Weights of a small mixture-of-experts language model, trained from scratch on English Wikipedia.
Size: 20 layers, width 160.
Below are experts of layer 17 (counted from 0) of a mixture-of-experts language model. Rows are named router (the router's row for the expert), gate (a neuron's input weights, with its number), up (a neuron's input weights, with its number), down (a neuron's output weights, with its number) and show model dimensions 0-79. Each number is 500 + 40 x the weight over its row's rms, rounded and kept within 0 to 999. Numbers have three digits each.
After each expert's rows: "comes before" lists some tokens at least twice as common just after its tokens as in all text; "comes after" lists some tokens at least twice as common just before its tokens as in all text. This comes from a sample of Wikipedia text that the model never trained on. Tokens count by the router's weight.

# expert 8
router:534499524498493508580534502511447537494504527469548512484520485460542538522472440525443531464502451562530495519433510569509520473437494533519453405510500513427455581542445457550524476447542499605496545526538485541533536497457499480435467459
gate0:533501495482487496515583451501469471482472549465516492518566463487541490500519507529456440453557522504498492466536543428423498511405445541478511489533430567486471418569479478586522498531562521410486453465496546498529522485477492490425476499
up0:529461599564460550456519544464464464497446440451537484522475514504456484543488443484516535469500520478535482382516627425483448475489546544493556468525498473530529471497566461486477469488521531520553540479532532450564484459522450505558509560
down0:526516423519532501524511553437554454458543505511558546514470503499470505505464469479475537505463461456513569485531537474492484475493496522528495554488526444471490500502472487513598474534459455490462408526444542472542496521528534597486519505
gate1:563424525498458494539521523534597498496593538499511501513498480562495557518495445495511537477479488448536536517566485489492518449498556529478544471504460421524468460483445546537520530505485449553521440535439490515526463542513426536515488472
up1:529510516536460502472493618434490474552463521514525503422554482526527482525521476446472472508588524549480534564492480537507575478428444460510512473520469487560570518506488458484530504434532540533472492569528485486557511453552535484530494503
down1:460484554493537493510505413544455497523492537540479466481497464480538460486510519467437498409544500506472525489553422468506583441517474514531472416437497525502501527547520573518502453513491490470480539469460457573469509474524509483542503463
comes before: "0", " |", "9", ".", "–", "5"
comes after: " ", "1", " (", "–", "2", "."

# expert 9
router:521527529489494472505508526457476462494469541522413432539461507588472491515430433490493483508497518518474460505568578504550446487468554506473514454514464487377556442458546507457472512444481503519533477560470445495402530507552480517517547455
gate0:451443470478440511526575501528487504418570459463501502505488448559428524442550547510527467443479511560472494470498565471534447585514529504515545546405480523493468576564461476445561553430521541531449482506566444528517470477464520526517479467
up0:543486556483495452427556479545521464432577469520439594547506550540447496538470520582462481483524464483486496513457552447575477499462521487496499497537572489458496450422432478455477515459536362505498518536473512490519558482483517548548456516
down0:463416467543500513576478486445521559500462593541566567469519483517500484429542595536533478472463500529448492505431553479454463450440443558452577509509585516499483566456460521506493567481514522529603579515465526550495462534555498521530534468
gate1:526543464479485474471482421500535416560529476439477486546427524466461515508449458437494469470502469463504559540527475427511489507474538417477523461515518475489455495487472551479441544466451542524498531556478465536533451498486494421468477468
up1:605487483515525508479475448479557506487539516452464512533477534506503529485560464474533502456455517544514528580469451508543472444467488455463517460490538529542514455515445499565457542457528511495502576476494413421495454535509552462476454520
down1:542474566516494531520532415541485511575487586549518518527487468505522465482538479512510482499480441530468510490524538510598448390470435533500485551481466494553543487492526512475523561583492464390478485478432545438494575606476443482460527474
comes before: " ", "\n", " —", " −", " +", " $"
comes after: "0", " ", "1", "5", "3", "4"

# expert 7
router:482533473468441471519528462455488548518496530478540509539581481450482538555511568472520445512479524473433568476528507453493544457466546485511440496536461578534524454456521529472459524406545492512488557539472514469465529558524583552463467491
gate0:469548518505467464411487551523488473518503529513507448539518502465561506586549478486526497523449439587525465503473538551497530446478409525471481514501468486455497547535480458572448548547478440491577550492442492517532511419536529487537502488
up0:440550549541495494492478467476556477552561506565516556492551437580477571462559448457483559535515458438550518465480520470492514482537478404435499532444484580465466453445453508417460472517497461554494464480491503465512474522537518527539468459
down0:477569479514439551541456453538505559510516473482578472513495517537436489524430511488515536544523475556472441559484543517474537492453480572483493511520490502557522485501565516408468585496489518503508556577483469561574443563443451436492560537
gate1:465462446542514546488523530469474532528425529465527550509445410465466484458496564536552522540516472478488473493484541529551484501517474587442483539472528514509553505546553500514561514493562524490533544501438509508499453549554547529523476462
up1:487504492490460519522512549535576483595501525527475471453520521509488493487510521494440441431520500496575549531469470461542523463453556460483515477571492475475474451523492488509477547530451387528467519477544498479499562415509405471432552507
down1:544514495485490493570376537488513501474505506481466516515486489551493519466523498486493453526526577489453433485564505500488559509461588489587513454507526498483476563497494458542458568528443473471544491521493506571492533462413516499530516511
comes before: " ", " S", " B", " D", " M", " P"
comes after: "\n", ")", "ation", "otes", "orn", " Team"

# expert 18
router:522520518510539566529465474503436506466432538561445494515509481538536538489489515562503557539462538585553507530504534548517553499535507511498520557533556517536534457468456504467466548575513526449539466588567534453565509531533438480456532449
gate0:504568468491467452517537512534587528479568451494417509587521486482513523538450540532457502564468506528512530483463502526547530486566533508489513480491550533563471552554447450483462513453437504517479459512477506519508514513495455462471518531
up0:521491494591522509523542492517490464555616460585500483485541511485457527499562475475463516478547403535457487467466522487483471538570507517525494592481512498478504547508513451488430467472527494474512470501484480430554514498476508482597504497
down0:536526497492439395541501559533467517581542526496498498561518542476497487482473503481486542493527527440466488480501544495411511491427506480468471501537544494477542471465597495545508562520527475446583529513511518438527485517452485487487483484
gate1:526497502525576525481478540486567549488442534475533527471565523491456469509510552557505491529536530527542484545556504487515521520480425480522516512484515486483469452525484551481538507478464517494567534552519556470569508538482485563484476486
up1:505486493424562547534492491524521465485514520500423519454511477506491548505524494451542476524469500465434465560490474560526495525493569507515481522469488445517468459532479538347523553513479440489524447481488441461527484476526472500420508495
down1:495545517473413482475490461475455518475502488467446503468542454523575542620520508406447457496463429466490558527478524489545494442552557465573540470522388495499498544474513464482518429481479418487548497528469502509465450494458528482422478510
comes before: ")", "s", ",", " |", "–", "),"
comes after: "1", "0", "2", "9", "8", "7"

# expert 4
router:459568357555469494531532480569503529440500593448510535487501564498453507492505493491489463541461442442485497480490495479467467502479543490548571495539449494486503557517431452449478512470557491479471523512519432416531523471488561500469516491
gate0:514452465544488543476484428536520556559548546498526524548507521555530471506510594532566506427442465435518534546493505533473490508471470503510459464542454535545505546385539433445496522539486494495541482462567497445481452503453547516455449539
up0:480524408499548575450463444527592495434536544516522485543496518499446492440510463499502502472472537505521515500491569458528532513529511532448442535560496476503539546460480548519506505471514495454524561569514529562488477475517456493547531471
down0:499483434468466574429501505473457517529450522461573531402537478460400506553508520492530513497484474491506499524479500571527502544546479411489448462401560481469462535534505428501517433523475512454517497499541519486564533518460567556468500476
gate1:468516562510541531504518508534539471480485446489524496414427514532487517509480508405546520521464602474483496495496495431522442469556497548506552508503517446478527425545550523479506513568547528548434444525460482533437434525436480412534506465
up1:537495443397482474425496490544496520455491549599567441486476525538521516495440533541531489527531606486536482423517574460518530463545485524503462593525546492534519488517507511521522498544511436495582487515441535537511554538532510460542551497
down1:474560499544476512480557488453448551498515426439503525505526486439468498477540547518465522473569507488489519559445488487496462505519528491485488493570536482471519529459454551382534528554492480444551518453558526448515551450490497562514489557
comes before: "3", "4", "5", "6", "1", "7"
comes after: " |", "0", "9", "1", "|", ";"

# expert 1
router:428465498539482543500472504475486483413547424453523536558525452547502459475482488493470534493551485431496539428499504508551452498457540568521436495454484481596434434503492517476533418481510458421486527482497509478461528439478492576562580467
gate0:481419508523519551476424517506546510457554452563528486497532513455451517479460470493485452525500507478461484526523555502464454526477511533565493459457431497535488516468477557616466490509453561465479447570538506520512511472512450478425473482
up0:488535442515477541508510588574458537476456483456513539615463494571483479494518469527477541510507450501489565477520450532456503464418519404560484491537552530496472515470540448470543494484490502506455502491483475533506477438418497524542433497
down0:483503506530503538517500447490504509531528521536478449510528489541473598456472503558543445534520482554599548489519461463490502471549570472423507480479495466508520501380456528505466449434550553516515591502532502489553511523467472458487517495
gate1:494547480453476625444591498506488546547471534508435488504513505523554520474459478446474465453462499504504449623473499498442496556521477481472486513535548552562505440542542514413516414456482474532435444474538557446534522460500447509446509493
up1:451464510520459483557484541462535493469514447504414522464502509513514495602456557484546497476510513518429500437507557529510508559511410545448540521592418532537534496429484479530520536399563527434495506490520504485449579514487523514514507486
down1:509490458560544538438487547511547427531512450538567512476535468509503535515501578553500574453492447427513512429522501553578520502511473513605479501451482453452483488551521550511437495497493549454490551534457485463450540486528492455504497478
comes before: " the", " a", " be", " his", " was", " an"
comes after: "ed", ",", "s", " he", " He", "er"

# expert 0
router:509480529525528457501467488471493504515545446548466524516501564518421518514556490463461558541474564497516535443534569446399557468507533509469549487529510562554481514503515521529443524496501546484445529543419450458455513528453423473483529565
gate0:545527546480572513481542499574504553448500456473578512511489548415483506522518537552612520501423494524517573493548525449443508524518503516494532433547527488513516516501546502565511490452577482516420473490437545480497534543475523521574485463
up0:504465571414482485474475551472516440501504502530524526527497413519546467555486501443459513516530501553535517433539540548474377523473540441495441492478545449512523493543473499516434554572462549512566510500574506519614476526505468466566472451
down0:522552535470490444496527429452511607458517519472467484507513508506465462516522502484522543536510576524484491528571560441581498450507598529550481490434502553553511527498517471536472571516526567543515479469430465528489484427477524494503491547
gate1:491542561526460502503538518535476527511507496523497528533485597464457513475539565503492482542461502498571533505624578541493597537496563502492543503458489431476430466507516494460472503494537519560516574529575505600500494480525504505530485467
up1:504545462534458513489427481496487485572537466480491535559492544518516487497487499527515529536499464456518563503501531506470548559431553493483456495543535460515450505502494438481484549455544584529443548467589542506416552392539516462475482502
down1:513578517520527526498443448495522526534494471459549463525541470463477441489517497508500483468542522482528489504475483546476425495520419581526588524493449525550392550558520492530513463532482545451480521503498432475532517522467503433513513447
comes before: "|", "-", "\n", "==", "The", "==="
comes after: " |", "\n", ".", ")", "==", " ="

# expert 23
router:513521503547488467417484534470486422555512495502565517480474487462518482510512536509555476518502442524608497556521428492526460534464443548455487482486474499527549549618581532519551479566516474461437493466559549533515467537509482582520492514
gate0:491438562535476503499533510583503517485568522496479456511508524560491457505489503543542562491493449496481512483538541533472488527491464519473568527510429494513493517485456537451456437495531560516559454521558527426515461518530533522540539462
up0:540450499506550490526448456497485463479525466477530497483530498458493519594431542493512461436549565586541560533507495489465492447524511503529488417564542456457518462383531441531445543548446518492541480493529505553497502447472467512453479467
down0:496493525526476483526424451504502506445521500515538493414442544453505407469464506498576459471483464460492522460505493421444479538483472472448579486490519472558479482489415443468525439494494533424517485536556588474499557432499484545522505533
gate1:630523564535456495442525574534508489530470469472489529525524509449476520509428527549520503452499529499452524549534447549512484500522461427437508445452440531557472516472510498505517452527483490490501413550489416464452481524532505554514506520
up1:491420471534495561477429511458526491580495455541527482488491456456491501567431458474516432473534483460517406501551471514465498533505457543505499467486443521506491545489514481504525455490505410505503477498471561492512534474405507534519510453
down1:527460565405491505497525484471424550489526494571508498470430522473457448507504493461496493591512499508525518534491419531489497495477513583539528506487626488413453557570482432460507521473413514518552456523461533518515466492523500534434493447
comes before: " |", "A", "S", "R", "N", "C"
comes after: " |", " M", " N", ";", "|", " G"